From a checkpoint of a small mixture-of-experts model trained on Wikipedia: a variant of Muon for the experts.
Below are experts of layer 11 (counted from 0) of a mixture-of-experts language model. Rows are named router (the router's row for the expert) and show model dimensions 0-191. Each number is 50 + 12 x the weight over its row's rms, rounded and kept within 0 to 99.
After each expert's rows: "gets" lists some tokens that make up at least twice as much of what it gets as of all text. This comes from a sample of Wikipedia text that the model never trained on. Tokens count by the router's weight.

# expert 115
router:65 31 32 45 60 37 72 62 37 47 46 29 33 72 43 61 47 38 55 52 33 63 61 48 39 69 70 41 34 48 51 58 59 75 57 54 71 40 55 56 39 24 66 52 43 47 71 46 45 59 52 30 42 71 36 26 30 37 51 67 53 52 46 56 55 41 62 48 48 77 20 50 50 49 59 48 49 30 38 48 51 53 45 28 67 36 57 52 51 55 48 48 37 63 49 41 48 59 34 46 42 44 52 62 65 48 47 75 42 31 50 51 55 35 60 63 50 52 77 45 49 47 50 45 56 38 54 51 52 69 52 33 47 36 46 67 55 64 35 36 51 63 41 46 53 44 49 51 50 65 39 37 50 63 72 70 41 42 61 54 71 46 81 63 56 64 36 48 49 51 62 64 49 44 47 72 58 57 63 65 59 52 54 33 43 69 39 33 54 50 31 43
gets: "\n\n", ")", ".", "\"", "\n", "),"

# expert 33
router:68 57 54 31 63 51 64 41 34 50 34 28 32 65 50 52 46 57 49 61 39 55 60 71 51 51 51 37 68 54 46 54 67 32 20 60 66 38 60 51 47 40 70 31 55 49 42 42 51 31 27 36 48 71 52 67 47 63 50 50 37 66 49 52 45 34 43 66 57 53 36 60 47 42 48 49 61 19 39 42 39 63 68 45 61 42 66 46 29 73 47 53 54 68 34 39 54 30 30 47 42 62 52 49 53 44 66 35 50 37 51 45 74 32 53 28 26 55 60 29 43 56 44 37 52 42 62 65 31 38 40 36 57 37 51 45 50 55 59 44 44 60 49 63 45 72 48 57 36 64 47 49 69 55 66 30 56 50 36 52 59 46 59 52 45 56 31 53 40 42 47 54 56 41 41 43 41 32 64 60 39 56 63 40 46 69 33 26 69 64 41 60
gets: " |", "|", "==", ".", "\n\n", ":"

# expert 98
router:31 48 37 46 31 26 54 53 54 65 48 56 52 58 61 54 55 45 45 37 74 49 23 65 62 59 51 42 53 62 47 62 24 54 48 79 44 52 48 59 44 55 57 47 57 70 47 57 65 77 72 52 54 67 55 64 50 50 68 52 39 41 53 57 45 48 45 38 70 52 51 42 64 52 38 68 54 39 51 35 51 68 45 62 48 50 46 35 71 31 63 36 55 33 53 64 55 56 39 50 61 40 43 30 56 66 32 22 52 41 56 55 54 46 45 52 39 53 48 48 38 52 40 48 42 71 38 35 55 74 59 51 26 33 60 53 50 38 52 57 62 65 50 61 33 40 59 38 65 41 41 35 27 40 44 52 54 53 56 33 44 32 64 50 60 47 47 26 29 41 27 55 52 60 49 50 39 80 43 42 42 28 64 53 67 59 41 37 46 55 72 27
gets: "i", "in", "p", "u", "l", "c"

# expert 121
router:64 57 56 52 57 53 49 26 31 75 48 43 51 48 51 47 62 44 61 55 38 46 45 43 55 60 62 47 69 41 46 24 71 61 58 36 38 47 72 78 47 71 32 69 47 50 61 55 51 53 55 56 43 63 41 74 31 48 35 37 41 38 43 59 36 51 34 27 30 69 41 69 39 68 42 31 57 63 48 44 48 56 50 55 33 56 53 39 31 34 39 63 45 57 37 48 43 43 46 34 62 65 55 23 50 62 33 52 46 46 71 48 67 52 64 52 56 48 59 54 50 51 69 54 50 52 35 55 67 44 53 70 55 41 39 39 51 42 51 62 54 23 52 49 46 40 30 59 23 61 51 32 52 44 59 66 46 70 52 48 64 42 35 41 52 54 53 33 58 55 51 50 65 72 29 55 47 82 58 62 51 58 49 67 52 50 41 52 42 32 70 64
gets: "0", "1", "3", "5", "4", "6"

# expert 83
router:60 39 37 43 53 52 55 43 45 43 28 49 62 57 69 46 54 40 54 47 67 42 57 40 44 48 41 39 51 39 66 49 27 58 72 55 55 24 44 64 44 45 45 58 55 52 31 28 50 53 13 33 41 49 64 41 21 45 60 29 58 50 48 49 44 58 52 55 65 52 68 51 68 45 65 48 54 43 40 69 44 53 34 31 47 52 63 46 52 62 53 62 49 40 48 33 54 53 68 59 27 31 44 43 29 66 59 66 34 60 28 65 45 53 56 64 53 40 63 58 45 58 36 44 55 55 36 59 32 37 49 33 60 49 24 29 45 31 38 40 55 69 33 45 60 68 65 47 32 43 37 64 56 30 52 66 67 65 62 32 39 70 62 69 54 66 41 60 50 51 56 67 54 60 58 72 57 54 44 41 33 51 44 45 53 61 42 68 59 47 47 60
gets: " I", "I", " | I", ", I", " (I", " we"

# expert 4
router:61 57 34 40 41 51 36 60 75 33 64 44 51 48 58 35 66 37 45 43 36 57 35 34 58 67 27 62 39 56 63 49 60 31 47 65 45 45 31 59 59 71 45 46 34 56 48 50 60 51 66 47 55 35 60 33 71 45 38 45 36 63 36 67 58 52 48 47 41 42 55 38 59 52 68 43 63 51 43 71 31 30 25 46 43 34 44 38 33 49 39 55 36 58 55 32 63 52 49 70 53 46 46 56 47 42 47 48 41 66 48 62 35 48 66 43 68 37 69 40 54 34 71 51 29 70 61 54 32 43 44 61 64 74 37 66 51 41 35 38 58 35 32 27 46 47 49 49 41 58 39 62 49 44 65 46 46 63 68 54 44 49 51 52 66 55 59 62 51 59 27 54 67 62 60 69 40 37 59 56 56 49 51 68 60 66 79 51 41 52 68 68
gets: " W", " B", "b", " St", "st", "w"

# expert 30
router:45 41 52 52 45 43 64 61 68 43 48 59 61 38 36 59 42 44 26 52 47 31 64 45 63 50 53 56 26 54 42 67 41 49 60 50 38 43 64 49 42 47 27 60 34 56 23 52 38 58 71 55 23 24 51 62 55 61 55 42 35 71 36 43 43 49 42 62 46 49 66 28 67 55 55 59 34 60 34 39 35 50 36 56 57 40 40 54 54 51 32 55 43 55 62 65 61 27 17 54 47 58 57 49 31 43 53 53 38 70 74 49 25 66 62 43 47 50 29 50 68 36 61 42 51 42 71 51 37 61 65 51 57 47 72 50 58 73 42 47 32 39 45 55 65 43 58 47 35 40 53 66 58 47 33 40 55 34 50 44 37 59 36 56 58 48 57 67 48 41 36 55 48 49 50 79 69 56 48 65 56 47 57 33 42 59 77 48 65 44 51 44
gets: " P", " V", " R", " N", " S", " M"

# expert 111
router:55 37 33 35 63 56 48 59 35 38 47 38 37 41 58 56 39 54 63 44 46 67 51 47 40 44 44 36 68 25 49 39 26 52 49 48 78 70 28 50 44 76 64 51 55 39 46 62 63 53 52 45 45 68 47 30 25 61 47 57 65 59 51 32 55 51 27 64 45 62 41 66 58 43 60 63 55 57 47 41 38 39 56 43 47 60 70 49 49 66 37 69 61 56 37 37 45 36 52 36 31 44 49 64 39 36 47 44 35 22 50 49 58 40 54 63 41 39 76 50 57 49 65 59 45 51 48 61 40 37 55 37 61 48 51 41 54 43 40 46 50 51 45 59 38 68 37 57 49 64 57 58 76 57 54 43 41 75 46 67 62 43 69 44 70 54 27 48 43 31 48 45 68 60 82 60 61 38 56 58 32 64 44 38 43 58 18 55 46 59 44 49
gets: " |  |", " |", ") |", " |  |  |", ";", " |  |  |  |"

# expert 112
router:45 60 31 54 38 61 59 73 65 29 70 51 50 46 44 40 65 34 29 50 55 27 35 50 44 30 34 55 31 66 60 52 39 59 55 61 52 55 53 51 28 61 48 48 57 69 25 40 56 52 50 50 72 38 68 55 68 52 43 49 35 60 58 55 68 55 37 57 48 53 44 64 40 31 56 43 46 61 49 57 41 44 38 54 29 36 44 48 62 55 53 54 35 36 54 49 58 67 39 62 52 55 48 29 28 60 38 66 37 64 57 38 49 58 46 50 37 74 38 44 50 53 57 47 59 73 64 49 55 34 41 52 51 61 52 49 29 46 66 45 65 42 64 47 59 30 58 40 21 46 41 54 62 19 53 34 48 37 67 38 46 57 47 57 54 60 71 36 42 61 54 71 73 54 33 61 41 30 45 49 39 31 42 44 57 62 28 59 52 38 44 75
gets: " w", " W", "W", " | W", " co", "w"

# expert 41
router:34 42 48 35 37 48 43 33 55 23 48 41 70 34 50 53 57 50 49 50 60 44 37 47 57 41 53 64 42 73 51 62 36 52 63 55 57 48 48 42 56 26 47 54 63 49 32 67 52 41 32 51 50 33 71 43 44 40 44 60 61 49 41 36 51 63 30 39 65 60 46 62 52 51 41 63 46 42 51 32 52 70 35 34 40 29 68 67 38 32 58 35 32 60 56 52 64 49 68 75 38 47 49 39 23 57 30 55 46 41 64 68 54 80 60 55 48 58 37 73 60 64 33 41 37 42 44 60 57 55 30 56 69 48 55 40 35 37 27 56 43 35 44 55 54 52 38 28 41 51 52 55 37 37 61 69 62 58 61 46 27 42 61 62 40 56 45 41 34 62 39 42 70 55 43 64 42 63 41 56 42 45 81 52 65 58 47 40 38 44 41 43
gets: " t", " T", " re", " e", "re", " Re"

# expert 31
router:71 36 45 29 64 50 50 45 30 65 52 50 42 61 40 62 38 30 40 68 46 41 56 52 59 64 44 36 37 59 42 51 69 41 48 43 79 56 38 45 47 36 38 36 27 42 29 35 50 38 30 40 24 58 63 34 63 73 41 53 60 53 31 58 33 41 59 50 50 55 52 63 47 55 62 27 53 31 56 46 60 57 49 42 42 58 61 63 50 54 57 61 46 50 26 41 38 58 26 66 58 35 53 54 60 64 47 61 38 51 60 55 62 57 45 42 35 38 54 51 45 45 36 34 62 46 55 41 54 49 54 39 68 61 67 35 44 78 50 49 46 59 59 59 70 40 49 57 55 39 62 45 43 51 47 45 55 52 65 52 57 51 53 61 25 68 61 80 80 57 59 49 28 19 43 71 66 36 58 52 46 57 78 51 41 47 57 50 41 49 45 42
gets: " \"", "/", " (", "\n\n", " | \"", "–"

# expert 56
router:67 35 54 44 72 27 61 39 38 73 43 54 46 43 53 28 36 50 56 51 51 47 42 51 57 48 63 42 56 48 56 32 55 71 48 55 46 30 42 49 36 76 27 59 46 51 59 35 37 43 55 60 39 50 29 57 46 51 35 32 36 38 72 60 51 46 53 28 33 39 38 52 46 51 34 43 52 70 40 53 54 26 34 62 45 50 43 24 59 24 22 66 36 73 53 51 54 41 59 60 51 56 56 57 61 65 30 58 42 25 74 44 59 61 46 47 42 50 44 57 51 47 61 48 74 38 47 53 45 54 44 66 59 55 37 44 56 43 58 60 57 26 53 77 36 50 48 65 31 55 43 39 52 54 46 57 35 46 47 24 66 61 65 47 59 66 39 52 42 57 58 54 52 62 42 55 57 62 67 52 43 57 40 61 25 71 50 42 37 39 33 50
gets: "0", "6", "3", "1", "5", "4"

# expert 58
router:56 42 48 33 56 57 32 47 42 33 57 42 49 46 51 52 44 51 65 34 52 65 56 51 55 59 50 24 59 65 48 57 33 61 41 49 69 73 52 62 26 54 57 43 54 38 42 31 36 44 26 39 47 66 60 44 45 41 55 54 59 35 41 29 51 49 61 35 56 36 27 38 44 51 37 56 24 53 56 54 63 51 56 46 60 64 39 52 54 42 61 64 27 56 39 54 30 59 68 47 41 56 53 51 72 53 55 57 70 22 58 51 34 60 44 70 53 51 52 44 39 40 57 59 25 34 29 64 49 24 55 64 44 62 27 64 64 41 29 61 28 66 41 46 50 47 71 61 62 50 45 64 50 55 69 59 40 62 55 51 61 44 63 48 60 45 44 48 42 48 29 40 49 38 71 30 46 65 55 41 26 64 53 60 72 56 42 39 45 52 73 63
gets: " was", " is", " were", " are", "ly", " be"

# expert 105
router:34 66 56 61 39 60 45 38 51 41 49 48 41 43 57 52 63 33 38 38 30 54 38 40 43 51 42 65 58 80 48 47 37 46 62 31 55 59 55 55 67 69 33 44 45 79 56 64 52 52 69 38 60 40 69 44 56 53 35 43 44 47 65 38 50 58 50 38 59 49 73 52 70 66 51 29 74 59 51 59 48 55 40 30 46 60 31 41 49 30 68 63 39 69 51 64 55 44 46 53 51 41 53 41 20 62 63 52 43 46 44 59 33 59 58 48 58 29 62 49 48 46 72 36 52 62 49 43 39 58 44 49 43 62 76 42 50 29 43 34 57 47 54 51 42 41 52 45 37 51 37 55 63 42 25 69 44 56 57 52 47 43 50 47 38 51 46 65 36 40 35 55 44 55 17 67 62 39 35 69 58 26 61 25 51 42 32 49 42 32 69 63
gets: " H", " Th", " h", " th", " Ch", "H"

# expert 27
router:35 69 45 42 37 48 60 56 49 44 66 78 56 48 69 57 58 34 43 37 73 38 42 63 49 54 60 57 55 65 60 70 35 42 42 41 49 43 51 37 61 43 43 59 64 75 38 44 40 31 58 28 60 31 70 56 42 52 57 48 32 56 64 63 53 32 49 29 63 44 45 52 59 62 53 42 51 41 53 44 36 45 51 42 41 68 66 57 58 49 52 59 54 71 60 67 56 35 42 70 41 47 52 22 39 48 48 49 35 60 55 66 34 60 57 49 50 64 34 39 64 59 31 37 47 85 34 51 56 46 68 41 48 64 61 39 52 44 52 51 46 39 42 38 56 63 54 69 48 70 46 52 66 50 64 76 37 41 31 28 48 62 34 47 43 52 43 34 37 36 40 63 38 55 43 55 27 57 50 64 41 26 66 25 53 56 38 41 46 42 33 52
gets: " h", " f", " g", " res", " d", " st"

# expert 35
router:55 68 64 59 58 55 54 53 63 43 32 30 54 67 42 42 65 46 48 56 33 54 32 54 49 35 47 54 56 29 47 63 55 49 61 66 33 74 62 52 66 46 54 70 31 55 61 71 56 51 68 25 60 39 31 72 54 64 43 46 51 56 39 49 54 41 42 58 43 33 61 35 51 59 45 58 41 67 46 43 52 37 51 48 59 55 28 30 72 71 63 64 59 71 55 46 35 38 62 42 54 46 49 59 69 28 62 42 52 57 47 55 46 43 64 30 37 35 61 33 61 38 50 33 49 54 51 42 42 81 44 56 38 54 37 55 65 52 51 37 38 42 62 31 58 59 47 68 55 40 55 53 36 45 59 48 62 36 33 70 33 51 42 30 56 49 49 68 46 41 64 45 40 55 22 35 60 47 57 58 72 61 41 52 44 28 47 28 50 74 55 51
gets: "ad", "al", "ar", " New", "at", "ol"

# expert 66
router:63 70 56 39 60 48 42 27 30 57 49 64 46 43 68 44 76 41 53 49 31 72 53 62 56 54 40 55 73 53 54 70 60 34 48 47 47 40 55 59 58 29 20 65 64 49 50 45 34 48 39 50 54 42 46 61 47 31 59 39 25 55 49 67 40 48 43 45 48 55 40 67 56 26 60 44 41 66 37 67 65 34 31 36 53 35 52 65 55 45 33 44 43 57 61 57 50 68 37 24 46 65 51 62 67 48 44 42 38 49 42 39 56 43 47 45 70 49 55 65 44 41 47 41 38 41 32 67 64 41 68 47 36 54 57 45 32 57 58 46 73 39 51 57 65 55 51 48 45 51 53 46 51 81 44 66 52 62 65 63 61 54 78 65 65 56 36 47 44 48 61 67 22 63 40 59 53 48 45 38 52 64 44 38 34 54 44 67 35 33 39 58
gets: "1", "2", "3", "4", "0", "5"

# expert 102
router:21 39 21 29 47 45 50 56 38 26 42 50 63 54 51 50 40 52 45 25 74 65 46 52 40 48 44 33 63 77 58 42 43 56 46 38 66 77 54 60 31 41 48 70 56 48 28 31 43 51 33 45 39 65 45 31 37 42 71 63 70 30 52 52 49 63 61 43 32 52 28 38 54 47 38 50 36 53 54 50 68 61 29 47 58 57 47 63 45 55 63 36 41 28 48 62 43 58 61 65 46 49 42 46 60 69 61 48 59 37 65 69 30 62 54 45 45 73 61 57 43 46 41 56 55 37 42 64 31 41 60 59 53 52 45 55 55 36 31 68 54 54 50 52 59 51 65 75 54 37 58 69 54 34 63 68 44 68 58 58 61 40 59 50 61 44 56 48 46 50 40 56 48 48 60 39 43 56 51 51 21 51 69 53 64 51 52 33 43 68 61 56
gets: " was", " is", " he", " were", " are", " not"

# expert 54
router:40 52 44 45 31 52 42 44 50 68 41 63 62 52 48 57 51 41 35 37 33 42 41 40 41 40 66 24 35 24 29 58 31 62 35 66 50 56 32 51 45 76 64 36 41 60 35 63 46 60 64 54 66 38 63 56 61 58 49 60 42 34 59 52 56 57 51 48 50 51 50 55 62 59 31 63 33 53 65 43 55 68 49 77 48 48 47 52 62 45 48 46 55 26 51 64 27 42 31 37 68 33 44 62 60 51 63 46 51 65 63 51 43 33 42 41 43 52 70 38 41 44 47 57 71 40 59 46 55 46 66 67 34 43 36 65 49 74 51 62 47 54 44 49 46 51 55 49 30 63 61 57 27 63 47 36 50 35 59 55 37 27 34 48 65 42 36 39 43 58 51 58 39 58 70 47 31 44 61 36 72 30 57 79 33 39 50 41 46 65 45 32
gets: "ic", "ir", "in", "os", "iz", "ar"

# expert 86
router:52 60 35 25 29 44 64 36 67 46 70 57 42 52 52 53 53 44 32 55 55 30 41 74 46 61 58 41 44 72 60 56 29 46 32 49 66 52 59 56 54 46 40 49 35 60 59 51 61 48 59 56 58 31 58 55 69 42 53 56 43 63 39 28 49 69 49 36 61 40 57 53 41 53 52 39 30 30 47 51 46 35 42 46 66 37 71 33 30 43 63 50 48 66 48 63 68 23 65 57 54 34 45 31 36 57 55 52 39 59 44 66 54 66 68 56 79 59 59 37 55 49 51 28 31 57 45 46 57 58 32 63 46 66 51 34 30 39 51 46 73 33 46 33 53 67 53 54 60 73 47 65 59 50 56 48 38 51 40 54 35 54 51 67 42 65 45 50 43 44 31 49 55 74 56 67 37 67 63 66 32 32 57 48 53 49 52 36 48 58 46 28
gets: " L", " l", " Sh", " sh", " p", "l"

# expert 118
router:72 55 72 43 62 56 47 41 24 30 56 51 38 61 33 54 42 53 44 62 39 43 60 42 46 61 56 61 76 46 42 58 63 40 21 71 58 46 49 60 66 64 53 34 38 31 37 51 43 66 33 57 61 41 49 50 42 41 29 58 44 61 51 49 39 53 41 74 60 52 44 70 30 45 51 47 72 23 59 52 72 71 46 43 25 36 46 41 39 39 51 39 44 62 49 60 55 46 47 48 54 49 53 55 53 52 52 46 55 42 49 23 55 26 33 44 53 39 35 43 53 64 53 36 56 41 54 32 48 34 48 55 41 47 57 60 40 71 43 35 58 61 37 60 59 47 46 26 71 58 61 48 63 28 54 37 48 67 62 32 32 56 37 31 46 26 57 67 61 32 38 33 31 40 54 49 59 29 49 55 48 47 52 49 57 48 48 59 64 39 32 65
gets: "-", ":", " |", "|", " (", " s"

# expert 78
router:48 49 73 54 48 45 66 57 44 43 42 21 53 54 53 62 33 68 68 44 48 78 40 59 38 32 55 46 65 58 54 35 58 55 74 37 60 49 68 46 59 53 59 45 47 56 50 34 37 28 46 43 47 64 36 47 41 33 35 35 54 67 43 50 55 39 37 64 59 68 58 67 51 36 42 61 64 53 53 57 59 45 40 47 68 48 61 65 43 57 41 31 55 30 51 49 60 63 59 41 58 41 60 69 66 41 57 66 71 37 36 55 51 55 46 38 59 69 35 29 55 60 26 48 58 48 63 67 32 55 53 42 64 73 34 48 67 49 69 44 58 55 60 70 63 47 58 52 57 42 66 40 41 32 46 60 48 40 44 37 26 39 38 65 35 61 56 56 26 40 71 38 37 32 52 36 49 49 39 35 66 67 49 50 34 63 45 70 37 43 46 63
gets: "\n", " In", "In", " under", " in", " St."

# expert 21
router:62 17 55 45 66 43 48 39 49 52 43 42 56 47 55 70 45 38 36 43 38 69 71 46 34 57 49 45 70 60 43 36 63 32 48 31 59 50 46 52 29 34 35 32 56 48 62 51 43 69 41 51 47 68 38 62 44 27 52 72 47 52 28 41 60 49 63 44 43 60 36 67 43 64 67 65 54 38 55 45 67 33 58 40 69 68 42 58 52 63 44 41 49 67 64 42 41 71 43 47 35 46 45 63 51 52 64 48 35 39 65 58 73 37 55 62 64 37 66 32 41 35 55 32 45 40 56 36 65 48 41 40 45 56 63 43 64 66 51 45 50 59 51 56 39 42 40 53 73 61 38 44 59 45 67 49 54 50 50 51 65 58 63 32 56 74 50 70 50 46 72 51 47 45 70 73 67 49 69 50 35 37 63 48 37 47 44 39 45 51 30 26
gets: ".", "\"", ").", "s.", "\",", "\"."

# expert 40
router:64 39 32 47 34 40 48 43 61 30 63 54 61 37 59 46 69 56 70 50 63 30 47 63 31 31 43 56 37 57 35 41 50 45 48 73 56 41 53 38 51 30 40 66 59 53 27 34 44 62 27 58 55 28 51 60 56 34 39 51 53 67 48 38 49 65 56 45 72 72 65 68 65 50 46 70 62 57 64 30 44 59 35 61 47 55 56 63 38 45 54 38 44 45 44 41 56 55 56 75 51 47 52 41 21 63 33 42 48 47 55 51 47 63 60 51 47 49 69 55 43 70 36 58 45 57 44 52 38 49 50 49 75 32 46 53 32 44 46 48 60 56 54 51 64 61 68 36 24 37 54 61 54 44 30 47 46 54 66 34 53 46 69 67 32 69 48 69 61 81 44 57 59 55 69 61 32 56 27 43 49 63 46 44 57 67 44 53 47 36 54 54
gets: " E", "E", "- E", " | E", "te", " e"

# expert 36
router:26 42 46 45 39 38 51 33 68 61 66 73 61 59 52 54 48 34 38 54 54 37 59 38 69 49 70 48 16 37 56 48 39 57 38 54 44 67 36 28 42 57 68 66 34 63 25 55 35 67 68 66 59 42 63 50 57 42 54 60 42 45 48 46 60 49 49 38 59 48 66 31 51 56 51 24 21 57 77 38 66 51 37 61 46 55 65 67 70 27 54 43 72 54 55 59 46 38 54 47 44 47 53 38 56 62 47 61 45 64 41 61 43 61 26 58 48 48 42 33 55 51 59 36 52 50 56 33 68 58 53 53 42 48 80 33 37 60 44 66 39 59 57 46 39 53 43 33 44 47 55 66 56 43 63 37 48 55 59 68 51 49 42 68 54 64 37 39 47 34 42 66 41 66 44 43 55 47 50 39 63 43 57 72 44 72 42 39 40 53 53 34
gets: "ap", " sp", "at", "av", "p", " ent"

# expert 117
router:43 89 46 67 41 45 53 76 51 54 71 36 63 48 46 70 44 58 27 50 36 36 37 48 52 66 37 69 45 31 42 44 31 50 63 35 49 79 49 48 44 65 20 46 63 70 39 58 50 56 68 35 28 28 58 37 64 66 56 58 52 53 44 51 60 67 33 45 57 31 56 60 65 37 37 48 56 60 49 71 35 48 53 63 58 44 52 65 57 47 44 47 58 50 58 44 54 59 39 43 66 68 50 28 57 42 39 45 42 66 54 55 54 56 45 56 43 53 35 63 59 44 58 41 67 33 66 47 51 37 48 79 52 46 47 54 49 56 48 33 46 41 57 37 67 47 53 50 42 60 31 62 24 60 48 44 55 51 48 61 42 28 40 32 49 41 76 51 47 41 50 51 46 47 50 58 49 75 54 60 43 49 65 28 26 34 42 46 42 58 40 48
gets: " R", "R", " | R", "- R", ", R", " Pal"

# expert 37
router:56 37 48 31 74 33 32 52 22 54 68 38 36 46 45 41 39 52 45 69 53 64 65 33 33 44 60 28 54 68 51 41 43 56 38 47 61 45 32 60 42 35 57 56 37 32 45 55 48 39 55 47 57 49 49 31 52 73 55 64 41 61 54 45 69 32 61 62 41 43 31 48 47 63 57 70 49 24 48 57 75 53 57 47 49 75 46 70 50 57 49 43 37 46 42 55 47 50 34 56 48 45 47 42 60 77 58 47 57 38 78 44 65 68 66 43 51 36 43 38 49 51 54 55 64 62 60 63 62 35 35 68 64 51 58 77 53 62 56 28 46 62 56 52 40 39 41 40 57 60 34 55 68 49 67 44 48 63 61 44 57 53 44 33 41 43 65 58 32 49 61 56 27 27 73 42 53 38 61 43 58 53 37 65 42 59 28 36 51 59 39 47
gets: "\n", ",", " and", "–", " | ", "\n\n"

# expert 75
router:64 62 66 31 66 59 50 36 32 53 57 46 36 45 55 68 47 58 46 60 37 63 59 53 36 69 51 38 37 60 58 35 36 46 60 42 60 41 56 37 54 29 40 32 43 32 53 36 68 67 46 56 66 40 62 49 43 26 58 63 57 45 33 58 45 69 48 38 56 44 35 60 46 40 67 43 50 51 54 62 35 49 41 30 52 64 68 36 50 57 43 51 33 62 38 41 65 70 43 61 63 55 46 70 64 53 62 55 42 64 38 63 45 40 67 46 52 42 47 60 36 61 54 41 25 50 31 55 69 51 58 61 60 65 45 39 70 53 61 50 58 60 47 58 58 47 36 47 53 51 52 43 41 64 38 52 46 46 77 68 72 62 72 32 26 58 66 60 58 39 36 58 41 39 35 31 42 63 31 42 41 73 30 52 42 65 47 66 75 44 34 56
gets: "2", "1", "| ", ",", "–", "3"

# expert 125
router:59 38 51 57 76 45 60 43 22 44 56 32 30 56 52 59 43 63 52 58 31 41 66 46 34 53 55 38 39 70 59 60 46 38 64 37 66 35 55 59 58 43 50 50 48 55 22 55 39 56 72 45 47 52 60 50 27 58 48 37 37 66 37 56 59 55 43 46 28 68 62 57 67 24 69 49 69 25 64 40 27 49 69 57 60 61 43 66 50 61 49 28 40 35 47 67 49 71 45 38 65 66 54 41 41 63 40 49 45 52 61 53 41 47 53 48 44 46 72 36 47 54 51 49 44 41 64 36 33 54 59 43 64 60 54 56 43 54 45 38 67 70 81 58 54 41 59 28 30 52 49 33 55 51 67 65 69 40 44 49 59 49 45 54 51 59 71 57 38 45 72 48 29 52 24 58 49 52 40 59 39 51 48 33 57 61 54 49 62 39 45 55
gets: "\n\n", "\n", " C", ", C", " | C", "==="

# expert 99
router:72 41 44 57 44 41 59 48 44 23 47 31 51 50 58 53 64 50 53 33 41 39 55 49 26 37 62 60 43 57 50 54 39 59 54 47 49 46 46 36 67 36 22 62 50 58 23 56 54 55 60 27 30 37 55 47 31 36 45 39 55 57 39 30 35 48 28 66 70 83 56 53 61 49 44 55 63 40 78 47 30 47 35 58 54 28 55 59 34 57 40 32 41 59 49 52 62 81 53 49 42 71 54 49 42 56 43 69 48 50 59 60 32 48 54 53 52 35 53 72 60 43 36 32 37 55 47 29 38 55 51 44 75 42 63 58 53 57 43 36 61 50 63 59 64 68 59 57 41 51 29 39 59 48 62 65 76 51 54 49 31 45 48 64 40 57 61 45 54 76 48 50 62 53 35 64 61 67 44 63 39 48 60 46 41 56 63 48 49 37 64 48
gets: " T", " A", " S", " E", " U", " F"

# expert 84
router:46 44 44 43 50 63 36 64 37 37 32 56 45 42 57 44 39 60 53 39 52 56 50 40 36 74 51 28 55 74 50 54 20 50 48 44 68 72 47 67 30 51 52 53 66 36 39 35 39 37 26 53 52 63 62 51 37 51 55 46 49 36 37 45 53 52 55 38 55 35 35 33 52 43 42 67 30 54 56 73 71 60 48 56 61 58 41 57 51 46 55 50 36 53 46 56 44 50 61 48 40 46 51 61 59 34 61 60 70 26 58 47 32 56 47 60 54 66 38 47 42 46 55 66 23 39 38 65 46 32 62 72 50 54 35 58 76 24 26 78 50 55 40 47 51 47 68 63 54 38 59 61 66 50 64 48 33 65 47 51 58 42 57 39 60 50 49 50 39 30 46 52 48 51 78 32 62 66 56 44 30 66 51 59 72 52 46 35 43 61 67 62
gets: " was", " is", " are", " were", " not", "ly"

# expert 68
router:67 53 54 38 65 54 70 38 31 64 42 49 39 47 66 53 58 37 47 69 45 58 50 62 46 71 42 41 37 54 47 45 55 44 61 32 61 39 55 51 53 25 43 63 41 42 50 44 53 72 56 54 68 62 70 58 34 51 50 67 41 51 25 63 44 67 58 48 46 50 45 67 49 47 69 34 70 42 61 47 56 63 53 30 55 36 71 17 44 41 61 51 51 65 50 31 39 68 48 64 73 51 50 67 55 62 55 52 52 67 59 39 45 35 70 42 46 45 40 62 48 54 49 55 53 61 57 63 63 51 52 50 56 59 28 35 49 27 54 53 35 60 51 58 49 39 41 35 62 24 75 30 22 51 49 38 34 56 63 52 53 41 61 51 43 66 66 58 74 47 34 63 30 37 40 59 44 64 46 55 47 54 60 33 48 63 49 76 67 39 36 54
gets: "2", "1", " (", "-", "(", "_{"

# expert 73
router:62 46 43 46 72 45 58 61 38 32 59 32 39 58 64 64 51 59 42 57 27 70 56 48 38 37 59 46 62 68 62 53 68 48 52 39 67 62 51 44 66 56 72 45 64 62 40 62 35 46 30 65 42 67 50 49 46 42 45 42 37 56 64 51 27 57 37 50 33 62 43 62 62 42 41 48 73 29 59 28 52 72 44 52 50 43 69 58 41 55 69 25 52 52 44 57 47 56 53 24 66 59 54 53 56 76 46 57 69 49 70 48 41 40 48 47 41 54 42 40 57 44 49 51 25 25 45 72 31 61 49 38 41 47 50 56 64 70 60 51 40 59 55 65 41 36 63 32 34 59 50 27 61 27 70 51 59 52 28 48 54 45 42 49 33 34 69 62 37 50 57 45 47 51 41 57 35 56 42 64 49 48 58 34 49 70 30 38 40 44 51 53
gets: "\n", "\n\n", " |", " =", "|---|---|---|---", "Scientific classification"